Weights of a small mixture-of-experts language model, trained from scratch on English Wikipedia: a shared expert of 384 neurons, 8511 steps.
Below are experts of layer 8 (counted from 0) of a mixture-of-experts language model. Rows are named router (the router's row for the expert), down (a neuron's output weights, with its number) and show model dimensions 192-239. Each number is 50 + 10 x the weight over its row's rms, rounded and kept within 0 to 99.
Before each expert's rows: a language model's description of what the expert responds to. This comes from a sample of Wikipedia text that the model never trained on.

# expert 23
It responds to: Numbers and sentence openers. Digits in dates, scores and money, number words like ten and "more than", and sentence-opening "In" or "The".
router:45 39 24 44 53 40 34 52 59 64 59 55 60 46 50 42 53 63 59 37 48 47 43 53 61 66 65 59 47 41 29 45 34 53 59 35 51 31 52 52 38 40 38 53 49 67 54 43
down0:57 67 53 59 57 49 52 37 41 35 46 55 62 63 52 55 48 69 44 51 60 63 67 62 44 47 57 49 55 56 41 60 47 41 43 49 45 53 39 60 52 56 69 48 44 47 50 43
down1:77 55 53 50 53 31 57 33 44 41 27 44 60 54 55 40 48 40 68 51 61 55 64 54 39 61 41 51 51 47 56 42 55 47 58 52 67 38 63 35 46 49 61 69 54 57 39 47
down2:60 53 41 38 67 46 59 45 41 43 59 73 50 50 43 46 50 45 32 38 56 66 43 34 41 68 34 58 44 60 49 49 54 55 54 34 45 69 45 63 58 59 44 48 61 49 81 47
down3:54 49 48 67 50 50 61 35 57 55 40 55 62 55 52 53 54 61 40 54 56 70 47 41 48 78 47 59 54 45 56 41 54 58 41 44 58 44 53 47 42 54 55 30 48 23 48 52
down4:49 52 59 50 31 45 69 58 30 60 36 55 54 61 61 49 52 47 64 51 50 45 48 44 45 53 44 54 68 46 58 70 56 35 37 24 39 26 62 54 81 53 67 32 46 54 59 46
down5:21 48 42 68 75 68 51 61 32 68 45 71 48 54 42 52 58 50 51 34 58 62 49 53 48 64 48 51 43 51 58 62 55 44 65 45 73 61 58 50 25 45 48 51 37 63 57 55
down6:31 53 52 41 49 45 42 57 54 54 54 51 38 61 66 46 54 50 40 51 49 45 38 38 60 43 41 64 54 46 38 52 37 50 61 52 37 35 51 65 59 43 48 51 39 43 54 61
down7:44 65 52 43 52 55 57 34 56 31 56 65 58 39 48 35 42 46 50 52 40 58 83 24 69 60 48 38 51 48 50 55 50 36 74 52 47 56 55 39 38 44 48 45 39 54 39 50
down8:49 62 59 62 55 55 58 45 43 62 34 57 52 69 41 52 37 43 53 77 39 66 43 52 57 44 75 55 42 70 48 46 62 50 43 52 63 58 39 59 46 59 59 57 55 48 38 69
down9:64 54 45 49 51 52 45 49 53 58 41 47 35 50 34 68 63 38 54 42 55 39 64 45 52 67 55 62 45 36 53 47 41 50 55 69 45 65 53 41 46 60 52 37 49 54 55 64

# expert 10
It responds to: First-name pieces. Common English given names and first syllables of names, such as John, Steve, Ch-ad, J-ad-akiss, often in squad or cast lists.
router:58 43 37 53 67 56 49 46 57 55 54 63 50 53 56 53 45 55 50 44 60 41 39 52 49 86 67 51 46 45 54 54 55 50 53 39 34 48 22 35 31 47 49 37 53 63 52 37
down0:62 34 46 55 43 49 56 43 33 61 45 45 70 44 32 57 61 47 47 41 45 36 44 45 43 44 46 58 38 44 54 58 72 43 45 68 69 46 70 47 56 51 44 71 41 38 30 51
down1:45 33 55 36 46 54 53 45 41 60 51 56 57 42 48 59 51 33 66 72 57 41 37 53 67 42 42 53 24 26 64 55 66 58 34 61 50 59 51 61 35 45 61 56 59 52 55 59
down2:56 52 38 55 52 50 52 37 53 53 39 46 58 54 50 34 40 60 61 59 54 32 47 60 43 51 40 51 36 45 47 57 46 52 55 65 50 63 59 62 37 34 37 36 44 47 54 56
down3:53 50 50 43 33 70 54 49 51 35 58 55 45 38 58 52 27 49 61 46 59 53 61 44 42 42 36 50 61 64 43 45 46 52 59 51 54 50 57 67 45 42 68 60 51 63 62 66
down4:58 47 59 50 33 44 38 54 47 46 49 49 51 62 34 45 71 49 41 40 44 54 48 46 42 45 46 44 56 32 35 54 57 48 55 57 53 50 34 47 54 39 57 52 59 56 40 51
down5:50 53 52 60 52 46 57 54 58 45 53 66 28 47 56 56 53 50 44 34 69 43 35 40 47 56 63 40 62 63 58 55 39 45 61 58 66 39 48 53 39 51 61 41 53 60 47 63
down6:42 68 44 36 63 52 50 61 27 54 49 54 67 64 28 59 71 58 56 47 54 58 59 44 51 36 40 38 31 45 67 49 48 42 51 58 72 44 53 52 45 48 51 50 56 58 61 50
down7:52 49 42 40 47 62 43 34 53 50 51 60 44 54 72 58 42 63 48 63 41 47 57 51 52 46 41 56 58 52 47 51 15 34 43 61 57 43 44 49 34 50 50 38 46 49 44 56
down8:46 72 41 49 42 52 59 45 58 52 53 57 69 40 46 56 54 46 31 44 63 54 53 62 63 58 64 52 32 41 55 48 47 57 49 35 35 58 47 38 77 38 70 54 50 51 59 24
down9:47 45 27 71 51 61 51 44 53 46 38 50 49 59 44 26 47 56 49 56 48 41 27 51 43 55 42 60 46 44 31 67 59 38 44 58 54 42 62 59 53 54 57 60 59 44 55 39

# expert 2
It responds to: Sentence and row ends. Line breaks ending markdown table rows or list items, and sentence-final words with their period, such as "ability.", "it.", "season.".
router:58 43 27 42 48 44 53 43 58 58 61 57 55 63 33 45 45 57 51 41 56 58 62 43 46 69 54 53 74 33 29 54 32 61 37 55 41 54 38 45 56 44 64 44 46 40 54 37
down0:48 58 53 51 60 49 54 25 49 58 47 52 57 53 45 51 35 68 53 50 33 39 59 56 40 63 56 49 28 51 70 51 51 48 30 47 42 49 44 63 42 57 37 36 45 63 54 57
down1:39 42 48 68 58 40 61 49 38 64 40 47 60 51 50 47 34 52 36 48 63 55 58 53 46 42 57 32 62 57 52 47 41 34 40 36 36 40 56 57 55 55 48 51 40 42 42 23
down2:56 49 45 38 65 50 47 41 42 65 41 63 45 46 59 55 39 52 46 42 57 39 39 41 51 59 38 59 65 56 51 62 46 42 51 35 44 51 57 68 49 42 37 44 42 54 54 40
down3:38 64 47 45 62 54 40 63 53 25 53 62 46 41 47 68 29 53 32 54 37 40 55 55 50 47 57 64 52 45 48 20 44 43 28 45 55 42 55 56 66 36 44 41 56 41 55 60
down4:41 47 46 56 46 50 59 50 40 62 66 57 42 47 53 56 30 42 51 47 36 31 56 43 43 49 54 53 38 63 55 47 53 57 39 36 54 54 27 50 37 58 58 46 53 55 35 48
down5:52 54 56 35 53 54 61 64 31 55 56 60 43 41 43 48 37 51 46 44 44 57 58 61 35 62 47 38 60 25 53 47 70 63 18 74 44 41 49 44 47 40 43 46 39 53 39 53
down6:53 47 49 51 51 52 50 49 46 30 52 59 51 56 51 58 51 59 52 41 51 49 45 46 52 55 51 52 48 42 46 48 54 54 46 54 55 51 50 67 49 49 49 48 52 56 53 45
down7:46 75 57 52 55 54 52 63 50 39 42 58 38 54 51 36 36 40 61 52 59 55 49 37 55 46 64 41 41 64 56 39 59 52 60 56 72 49 53 57 44 54 46 53 63 49 62 54
down8:49 47 60 47 32 57 55 49 59 49 57 51 54 48 53 50 25 63 54 49 51 61 63 51 26 35 66 42 73 50 62 46 52 49 58 66 44 73 45 57 39 51 69 40 47 40 61 52
down9:44 68 47 63 52 62 47 70 51 64 55 47 44 36 55 37 57 40 68 60 45 45 57 48 38 40 49 57 61 35 63 64 15 52 42 48 50 61 45 51 66 31 49 44 50 54 45 53

# expert 26
It responds to: Closing punctuation, acronyms. Sentence-final periods after quotes or parentheses, closing brackets, and capital-letter pieces of acronyms such as IRS, IAG, MUDRA.
router:62 60 50 46 59 40 53 45 60 65 58 63 62 50 59 43 48 57 54 41 62 55 49 32 55 59 70 53 44 34 43 42 48 57 24 56 42 38 43 37 51 49 28 39 60 50 42 43
down0:56 32 34 40 49 35 50 49 48 54 15 47 68 63 58 48 53 42 54 52 58 64 60 51 48 65 70 54 38 50 48 69 61 49 38 37 50 57 59 48 42 39 54 54 30 43 45 71
down1:43 70 48 55 57 44 41 37 55 45 31 55 34 57 59 65 48 54 49 64 69 46 64 49 44 71 66 35 42 41 42 44 47 58 44 33 44 45 28 64 60 63 29 55 34 49 50 43
down2:38 60 51 48 53 66 68 53 49 48 62 44 50 41 56 64 48 52 45 49 55 44 52 52 50 55 48 47 49 45 50 47 60 50 54 32 71 44 45 54 44 72 35 61 50 54 51 57
down3:27 60 40 58 55 55 43 56 41 38 38 59 54 51 51 53 55 51 41 51 41 40 37 39 29 50 32 48 59 25 73 41 35 62 58 53 35 59 52 58 63 53 46 40 38 57 49 36
down4:37 51 50 40 41 31 34 41 54 66 48 50 39 23 57 38 47 44 47 65 53 47 47 62 40 56 54 50 61 67 56 31 65 40 52 60 64 39 35 35 54 32 63 54 39 43 30 39
down5:52 68 39 56 62 49 76 53 46 47 67 44 41 53 49 60 56 45 46 39 57 59 48 41 51 40 48 63 51 37 59 41 26 54 63 49 47 35 43 50 68 52 46 43 42 57 38 43
down6:45 60 46 40 53 45 49 51 62 46 51 59 48 46 42 37 30 23 50 38 59 38 66 53 43 40 39 46 50 44 49 49 59 49 55 58 47 53 32 64 49 37 63 30 55 42 51 64
down7:48 38 51 70 55 58 31 51 52 48 61 61 44 62 44 35 54 66 61 47 80 39 34 32 53 39 28 48 53 60 49 61 48 54 48 46 44 41 68 49 55 55 69 55 45 39 44 38
down8:57 55 58 31 25 42 52 54 58 66 53 65 47 56 43 44 46 47 58 48 45 42 56 42 73 56 50 57 60 52 48 52 66 48 49 34 42 48 41 35 55 43 39 54 64 53 52 44
down9:46 38 48 43 44 58 49 70 51 54 51 34 63 63 41 51 42 30 62 48 59 65 52 50 57 51 71 56 50 52 48 53 43 54 54 65 44 52 51 43 57 47 73 50 39 59 60 59

# expert 12
It responds to: Separators in tables. Decimal points, en dashes, pipes and the name or sign after a pipe in results and election tables, as in 83.00%, 13–9, | +8.
router:63 46 49 48 65 63 34 52 53 67 53 50 52 61 60 38 40 60 68 41 34 48 47 48 52 62 63 60 43 17 32 48 43 54 49 55 45 31 39 42 42 55 39 48 60 54 65 40
down0:62 51 64 47 45 61 50 47 26 59 40 34 42 39 57 45 41 46 36 55 35 61 58 49 56 39 51 62 39 39 62 39 59 45 44 59 40 54 43 45 54 55 54 64 59 56 59 58
down1:59 51 53 37 58 49 60 46 49 41 69 70 52 32 23 46 46 38 51 57 73 32 57 41 48 51 64 54 66 55 59 72 64 45 59 37 40 55 43 44 41 66 50 44 37 42 42 42
down2:47 64 40 45 46 66 61 63 31 40 47 53 53 38 47 65 46 43 56 46 35 48 42 43 41 52 55 56 56 56 45 32 39 64 55 44 54 47 57 54 53 62 59 37 48 21 35 54
down3:47 63 54 44 43 34 60 49 48 57 37 45 46 40 46 30 32 40 47 38 42 42 53 52 46 26 54 39 39 32 46 46 60 47 49 60 51 40 57 45 43 41 50 48 59 54 51 59
down4:35 49 46 44 30 45 44 56 48 51 56 39 62 42 55 44 39 33 63 56 57 21 42 53 58 43 56 42 42 49 61 50 40 55 35 48 50 57 46 22 47 70 63 51 49 53 45 63
down5:43 40 48 48 65 58 46 49 63 44 58 46 47 51 40 39 50 46 55 57 50 41 41 65 32 49 45 49 45 50 52 39 44 44 48 49 46 52 57 40 39 52 59 27 33 60 52 42
down6:45 50 48 58 41 50 34 49 70 36 56 48 35 63 47 60 48 48 50 45 53 34 51 51 50 48 60 55 42 49 39 62 46 45 38 46 38 51 36 51 49 63 55 36 41 62 54 50
down7:41 55 51 50 43 43 52 53 61 57 74 51 60 36 41 48 57 65 28 53 55 36 43 49 56 43 51 50 71 54 61 65 54 52 55 62 40 35 40 67 50 44 62 46 60 64 51 53
down8:44 47 30 37 66 66 46 42 57 32 64 42 45 59 58 52 58 49 61 57 47 43 56 37 52 48 50 50 47 59 51 69 69 38 54 47 49 66 52 42 37 48 42 34 49 69 51 40
down9:48 59 51 43 42 44 48 52 32 56 60 42 61 46 60 36 43 53 40 43 40 42 44 44 49 45 64 36 55 60 65 52 65 23 54 70 50 64 55 39 50 45 45 42 34 61 48 62

# expert 27
It responds to: Leading numbers and years. The first digit or number of a year, day, volume or track number, such as 1 in 1804, 31 in July 31, 18.
router:71 53 35 51 56 57 40 40 65 69 64 68 59 78 48 23 57 63 52 51 63 60 43 45 49 81 64 60 47 40 50 53 57 58 54 57 40 37 48 44 48 53 39 52 51 61 43 56
down0:46 55 64 42 51 42 42 53 61 53 56 48 46 45 50 35 43 46 56 42 36 45 49 59 61 49 60 51 48 48 71 30 64 52 56 38 52 46 56 63 48 45 54 56 56 51 37 22
down1:59 53 45 54 61 45 60 51 59 37 43 53 58 55 45 49 69 45 42 41 37 45 59 51 50 40 49 50 56 42 68 58 59 58 54 41 40 52 49 55 51 55 56 53 45 64 46 46
down2:60 58 54 48 46 55 54 46 57 52 46 38 54 56 64 22 42 32 63 48 41 64 55 46 60 36 52 61 48 66 36 24 63 54 41 65 54 75 42 57 47 45 52 60 35 55 58 50
down3:52 35 38 55 48 65 62 55 61 48 29 46 48 66 56 53 34 56 47 59 52 49 54 47 75 47 53 61 55 50 46 38 50 59 44 64 60 78 44 39 65 43 50 26 69 47 49 44
down4:61 37 71 31 52 43 65 60 65 44 69 60 52 31 38 51 48 53 51 32 51 30 46 46 60 46 54 62 56 54 55 53 57 59 65 49 49 53 58 29 43 58 47 62 29 40 40 56
down5:55 71 55 63 40 54 58 57 54 44 46 34 53 41 50 33 42 53 42 56 44 41 43 36 45 55 43 47 58 53 45 45 49 66 65 47 57 40 32 55 47 49 72 55 52 60 62 63
down6:54 73 34 61 58 48 53 47 48 52 31 51 41 53 40 29 63 43 59 46 35 61 52 48 47 43 54 44 54 59 46 50 55 48 35 37 53 61 76 52 58 54 40 43 25 50 39 43
down7:49 37 57 58 58 55 49 55 52 33 56 61 49 55 60 52 70 49 59 55 27 56 59 40 37 35 52 34 44 29 48 36 54 51 41 70 47 45 39 45 38 50 60 33 49 65 60 62
down8:44 53 31 77 41 50 68 48 48 55 77 37 69 52 46 49 53 49 64 43 44 63 50 34 47 52 51 53 46 59 40 73 41 48 64 58 53 61 26 57 52 59 56 46 29 45 50 70
down9:49 59 51 53 71 31 73 62 60 60 39 30 46 52 46 40 45 59 55 49 30 37 55 45 61 40 55 38 66 46 56 48 47 55 50 62 45 65 62 60 42 44 54 73 50 42 43 58

# expert 1
It responds to: Foreign name syllables. Middle syllables inside non-English personal and place names and terms, such as Vakh-av-iak, Muj-ah-ideen, Oren-burg, G-ham.
router:53 36 52 59 36 37 48 45 55 45 59 56 55 67 40 40 47 61 36 35 55 58 57 39 59 55 54 72 49 55 46 48 41 76 48 50 48 47 46 15 54 56 59 40 55 53 53 46
down0:46 68 41 80 41 39 52 64 59 46 60 50 52 35 38 59 66 45 68 56 47 67 53 50 50 30 58 32 51 35 56 64 48 49 54 42 59 43 51 39 47 49 70 70 52 54 46 50
down1:36 37 43 63 69 58 53 62 59 47 61 53 48 50 59 64 47 37 47 58 52 66 53 48 45 51 58 54 43 41 53 59 48 48 69 41 43 62 29 50 57 61 59 47 61 50 30 44
down2:63 57 64 47 40 38 53 54 58 51 54 43 49 35 52 42 50 60 48 49 58 46 78 44 39 60 32 52 47 36 65 55 42 68 61 47 48 39 49 56 81 44 41 32 46 57 41 81
down3:39 55 41 42 53 53 45 59 52 53 49 64 65 56 38 66 45 51 47 37 39 52 65 45 49 52 41 53 39 55 63 54 66 40 52 39 54 51 13 44 53 66 49 61 64 34 41 53
down4:56 55 58 48 39 51 62 63 48 44 39 46 41 44 50 41 45 50 50 39 43 43 59 50 56 70 69 55 56 62 41 54 55 47 66 57 41 53 62 56 53 60 39 50 52 51 45 62
down5:43 52 66 67 50 45 39 53 50 58 59 48 44 54 49 56 37 42 55 55 40 40 41 48 43 42 54 73 48 52 66 60 66 59 49 39 50 39 66 64 54 52 54 53 48 35 44 57
down6:57 57 57 64 66 46 53 58 58 46 47 51 39 37 49 45 61 67 34 48 41 35 49 50 47 54 59 45 49 56 53 37 50 48 43 37 30 71 45 51 39 49 45 47 52 64 53 46
down7:40 48 56 50 52 44 57 40 86 44 65 38 36 60 46 48 66 39 53 46 45 38 50 53 57 46 60 47 49 46 47 56 50 57 45 54 59 44 61 48 48 33 51 53 47 43 46 66
down8:40 59 50 52 56 67 46 70 65 55 51 48 52 53 56 34 56 40 52 52 59 46 35 46 56 54 52 43 44 43 45 53 46 54 68 25 56 62 73 53 46 50 74 44 49 63 55 47
down9:33 54 58 45 53 47 51 35 39 37 53 60 59 50 55 44 57 32 61 48 49 35 48 44 47 48 40 41 55 62 31 57 49 38 54 47 57 48 58 45 63 55 41 39 51 59 43 59

# expert 4
It responds to: Headings, tables, set phrases. Wikipedia section-heading markers, table pipes and infobox fields, plus the closing words of fixed names, such as Adult Contemporary, Register of Historic Places.
router:68 64 40 56 49 67 25 51 45 68 50 42 38 39 39 50 44 52 39 46 42 57 49 45 50 63 58 39 49 44 46 37 59 49 38 53 43 39 45 60 24 49 29 39 65 56 37 47
down0:47 40 60 45 57 55 50 43 61 40 53 51 66 43 54 44 55 51 44 64 50 59 43 38 47 51 45 59 55 50 48 63 68 48 54 56 54 49 50 46 53 56 42 52 46 31 48 61
down1:61 48 36 67 39 36 37 42 59 53 63 47 52 43 62 56 51 57 44 50 62 44 38 49 50 53 34 59 53 70 50 44 44 50 55 55 43 41 72 39 30 54 52 33 63 69 52 52
down2:44 59 75 43 73 55 42 63 31 50 56 41 43 52 52 56 48 65 68 50 42 47 37 44 49 46 53 49 51 37 56 48 45 36 60 37 44 51 40 49 51 72 53 49 56 50 57 52
down3:54 45 50 46 54 52 45 42 56 50 39 59 38 89 60 49 66 66 56 46 64 64 45 45 42 50 63 42 65 47 34 51 68 42 43 60 41 53 67 47 65 43 55 56 61 49 48 55
down4:50 57 33 55 24 45 54 39 55 53 59 56 40 47 45 57 32 54 53 74 45 58 49 65 54 56 38 58 45 48 57 32 31 62 56 56 37 34 38 46 59 48 43 50 47 50 47 31
down5:36 46 61 42 57 47 61 54 45 46 38 62 48 57 41 70 60 32 56 60 50 53 44 46 35 60 49 54 54 51 44 52 47 54 46 42 52 33 47 52 61 29 61 62 40 65 53 37
down6:38 36 49 45 50 51 56 63 41 71 61 33 50 63 63 41 37 54 58 43 42 32 42 48 41 50 41 31 47 45 42 70 45 41 46 57 75 37 59 47 59 42 55 48 69 41 46 51
down7:57 59 56 55 49 41 47 35 66 58 44 65 49 52 63 70 44 61 39 53 31 56 45 67 58 63 48 46 53 54 57 53 61 57 42 45 59 46 56 51 61 58 64 29 49 42 66 34
down8:46 51 59 34 48 42 46 70 56 35 41 44 31 48 37 59 47 42 49 63 54 35 56 37 63 71 46 39 50 47 51 30 52 47 52 52 50 49 57 38 55 41 45 62 37 43 40 52
down9:57 72 38 38 57 55 59 31 60 56 62 70 70 74 48 47 64 52 37 47 31 42 36 50 38 44 51 63 58 55 35 47 45 43 59 40 54 53 37 62 54 39 54 43 57 57 55 61

# expert 0
It responds to: Line and section starts. Line breaks after headings and short descriptions, and the first word of a new paragraph or list item, such as The, He, In.
router:51 47 51 51 57 61 54 45 48 57 54 55 62 63 46 42 56 54 46 43 62 52 45 55 46 59 65 55 61 41 49 49 38 40 46 46 36 40 43 43 54 55 54 55 62 55 51 45
down0:44 38 47 57 46 46 48 60 39 58 46 60 47 48 61 58 53 47 59 51 51 57 65 31 52 40 57 39 46 48 78 58 56 69 55 53 45 34 52 58 38 42 45 49 65 58 43 22
down1:50 58 44 64 60 40 49 34 49 43 54 65 54 35 56 52 37 63 56 43 46 43 35 53 31 42 55 58 54 46 41 45 42 52 55 61 49 59 17 40 51 45 53 48 47 49 50 35
down2:48 48 71 58 53 36 54 45 53 50 65 54 59 48 50 52 51 47 72 52 36 46 38 22 34 35 52 35 55 48 47 44 33 37 58 64 37 43 21 33 66 51 51 66 56 58 49 56
down3:54 55 52 52 33 42 54 20 50 48 59 60 68 40 48 36 63 37 38 40 56 48 35 46 42 58 48 48 54 57 54 54 48 49 50 48 59 51 45 46 54 38 52 55 67 50 71 50
down4:49 39 46 44 31 55 51 60 38 48 44 41 55 48 40 56 43 59 62 49 48 48 44 57 48 55 60 50 67 49 52 59 21 84 40 60 57 30 52 45 50 42 46 67 43 46 44 34
down5:36 59 43 36 46 50 73 48 65 42 59 44 43 36 57 58 47 55 52 48 62 36 52 47 28 39 42 36 27 45 60 55 60 40 55 36 52 47 38 30 47 49 69 48 41 49 48 35
down6:56 41 54 39 63 63 39 58 58 39 57 59 41 60 46 60 42 41 73 43 28 46 60 37 50 42 47 59 45 32 41 44 52 53 51 74 61 60 69 29 54 45 44 37 65 59 55 33
down7:52 61 55 34 43 53 39 36 49 44 54 29 40 56 52 48 41 37 46 38 48 53 61 32 57 52 60 57 52 26 41 62 53 65 73 54 55 71 51 46 56 51 62 59 36 52 61 50
down8:45 46 59 34 40 57 65 55 64 50 45 45 51 54 71 50 37 55 34 48 63 47 44 43 35 57 66 43 43 49 42 56 40 55 64 52 48 61 47 52 50 52 77 45 50 50 47 52
down9:62 21 38 50 49 28 38 49 52 58 55 38 48 46 35 50 20 50 51 55 61 43 67 50 61 54 41 50 59 39 43 56 59 28 62 44 61 53 53 59 64 29 45 53 50 28 37 59

# expert 15
It responds to: Numbers in table cells. Whole numbers inside sports and statistics tables and year-range endings, such as 439, 64, 205 lb, 1915.
router:48 46 23 42 53 71 43 56 51 81 50 50 55 61 55 30 50 47 55 49 49 46 41 45 54 56 63 54 60 31 44 38 44 66 49 37 49 40 58 53 53 48 42 45 62 66 52 55
down0:42 48 66 48 62 59 74 60 52 42 47 54 42 49 51 54 33 52 44 58 46 65 47 57 42 30 56 51 52 44 66 54 44 43 60 54 55 63 33 40 65 35 56 55 52 52 52 58
down1:54 44 56 58 38 46 41 47 47 57 56 36 60 57 41 43 55 54 62 47 45 41 60 54 46 44 51 30 61 39 38 38 45 44 39 67 50 52 58 41 39 57 52 41 46 67 45 30
down2:41 58 53 26 55 51 51 40 65 54 45 46 47 54 59 61 49 44 40 42 51 65 69 76 41 45 44 51 49 52 29 63 52 35 48 46 56 60 47 61 48 45 51 66 36 47 40 64
down3:53 54 51 51 51 54 38 70 38 66 46 48 38 54 24 64 42 32 51 83 52 56 50 73 53 46 47 34 47 49 58 36 51 56 33 45 35 42 44 54 35 45 53 56 41 56 51 65
down4:49 36 62 76 57 52 48 48 58 45 36 51 68 56 25 56 50 36 35 46 69 53 42 52 37 35 58 41 47 61 51 62 42 39 62 41 51 52 56 47 42 43 48 38 59 38 59 42
down5:39 63 41 57 40 58 47 42 42 71 45 50 41 36 52 34 20 54 55 47 43 61 55 37 40 36 67 51 53 38 52 75 55 43 65 41 54 66 37 40 58 51 42 65 40 58 49 61
down6:33 45 58 60 45 57 57 72 53 44 49 52 61 48 58 58 36 58 43 65 33 50 39 42 50 53 58 45 61 45 40 55 38 57 66 44 47 48 62 36 53 38 57 54 60 45 48 48
down7:45 35 47 55 52 30 42 50 46 44 48 40 49 63 52 54 36 53 32 53 69 51 58 61 60 66 58 42 31 76 62 44 34 54 64 48 47 45 53 60 38 47 59 43 49 45 56 53
down8:60 60 84 48 54 52 41 41 58 42 77 37 51 60 50 54 63 59 59 46 66 40 41 52 36 41 44 47 49 44 54 57 32 52 51 34 49 55 60 66 52 55 56 22 37 52 59 48
down9:62 58 52 40 76 45 52 40 34 48 53 32 32 46 51 63 48 49 63 60 39 46 59 60 63 42 40 44 46 53 52 37 52 51 54 50 58 59 57 46 48 37 59 52 53 44 60 51

# expert 28
It responds to: Surname starts. Beginnings of surnames after a first name in credits and tables, such as Thomas K-irste, Jeremy As-pinall, plus von, ibn and nickname quotes.
router:66 45 34 69 57 70 47 43 60 64 47 62 51 57 54 32 43 67 67 39 48 65 46 36 43 52 66 69 54 36 55 37 44 48 37 47 35 38 40 36 34 59 50 39 63 65 61 46
down0:53 60 31 43 47 69 50 54 49 68 29 58 31 46 54 53 37 43 52 55 50 52 65 42 44 60 53 40 44 50 51 46 68 51 37 69 47 60 54 47 57 52 40 53 48 51 36 51
down1:55 52 23 64 44 59 43 49 55 44 39 38 35 49 50 36 34 48 72 20 47 56 27 44 56 38 45 55 40 35 36 68 63 54 53 60 45 33 51 32 39 51 74 34 40 66 39 51
down2:54 54 56 45 30 38 58 38 40 47 54 68 69 47 46 61 55 40 69 48 47 48 42 60 37 54 50 55 35 48 47 56 47 40 33 54 47 54 59 50 41 36 65 32 58 42 49 50
down3:35 55 39 44 42 36 53 56 38 59 62 64 49 52 46 67 56 48 60 27 76 50 42 37 48 40 30 49 46 40 43 73 54 62 56 43 52 60 58 56 21 68 58 39 45 67 64 46
down4:39 63 48 46 37 37 47 38 46 50 41 53 51 48 33 41 54 54 62 43 56 55 30 48 31 54 39 57 58 78 47 45 59 51 63 38 56 64 55 47 48 63 63 51 73 52 45 50
down5:46 38 45 50 55 51 49 63 46 51 53 63 60 42 53 59 43 55 63 52 39 70 43 56 49 53 31 52 68 74 74 64 46 35 43 83 40 65 56 43 57 42 67 63 54 68 50 60
down6:49 51 52 48 58 54 37 35 52 59 24 55 56 52 57 61 55 55 37 56 59 19 46 57 58 43 52 54 40 59 55 57 51 36 42 42 65 40 42 62 51 52 56 50 61 48 46 60
down7:50 38 45 46 46 47 45 54 53 61 69 48 52 53 43 36 55 38 65 47 37 64 46 56 34 37 47 38 51 49 57 33 57 45 70 51 61 67 41 59 50 54 65 48 54 59 42 44
down8:57 59 26 65 39 56 49 67 69 51 52 42 54 62 46 52 48 57 48 59 42 56 51 49 72 39 53 54 63 47 55 57 57 52 54 51 48 38 49 70 56 65 56 59 51 46 52 65
down9:42 42 48 44 52 51 52 38 69 52 41 44 49 55 26 71 49 54 54 38 46 58 56 72 57 64 39 56 56 43 38 55 44 64 43 50 46 42 46 49 68 56 47 52 60 50 49 45

# expert 16
It responds to: Common nouns with punctuation. Everyday nouns like album, song, friend, game, seat, plus commas, dashes and "and" joining clauses in prose.
router:59 59 47 60 66 56 45 37 65 72 43 62 50 63 48 46 47 61 50 46 59 64 50 47 56 55 44 61 60 44 38 44 43 66 39 37 44 52 42 56 44 35 45 48 57 45 53 34
down0:65 52 48 69 44 71 24 56 41 45 48 54 34 63 43 34 44 63 47 42 56 43 59 59 38 55 49 67 47 47 44 38 41 43 61 58 52 60 47 69 54 67 61 50 52 47 56 69
down1:70 55 52 36 56 54 35 48 51 32 65 57 62 38 58 27 44 51 42 42 59 51 50 52 52 42 70 52 52 59 61 43 61 41 38 59 54 38 47 52 48 56 71 62 48 59 35 53
down2:42 51 40 52 61 53 63 51 49 48 57 41 45 61 66 47 57 58 54 57 30 67 49 53 39 65 45 58 66 43 49 58 50 43 66 61 56 68 66 56 69 62 46 52 52 46 56 57
down3:52 54 51 58 45 56 53 42 37 42 36 40 40 32 52 67 53 45 45 51 44 62 68 50 47 67 36 44 62 34 40 54 52 70 39 62 50 53 40 54 56 43 47 55 66 43 38 51
down4:57 45 57 49 41 48 50 37 49 44 62 43 40 28 51 54 37 32 25 41 61 55 43 44 43 53 60 41 55 56 43 59 31 35 44 45 48 44 42 57 45 39 42 53 40 54 64 38
down5:51 57 45 59 59 58 54 39 42 53 44 57 42 54 54 55 55 51 43 54 42 62 66 57 48 35 33 49 55 56 46 41 60 60 54 52 42 54 49 43 41 53 41 43 43 48 36 44
down6:57 50 55 54 49 44 67 42 61 45 49 33 50 60 40 45 46 45 59 51 36 56 68 46 42 76 67 43 53 61 52 41 49 41 44 51 62 54 51 57 54 52 41 41 54 38 58 54
down7:49 56 55 44 34 53 50 54 69 70 59 46 36 55 51 46 40 37 55 58 65 44 43 55 48 44 39 39 48 57 55 64 52 44 52 38 37 45 43 41 52 54 47 47 41 47 49 55
down8:33 45 40 56 53 58 53 62 46 64 33 66 63 58 39 64 44 50 37 60 29 35 49 44 46 53 54 57 48 54 47 63 54 45 45 48 55 77 38 48 55 44 53 52 40 46 41 65
down9:67 61 49 45 39 47 49 55 38 50 53 42 51 50 59 62 35 51 36 57 65 43 68 34 42 58 47 68 50 76 70 31 65 62 51 53 58 47 63 37 44 62 54 39 64 50 40 50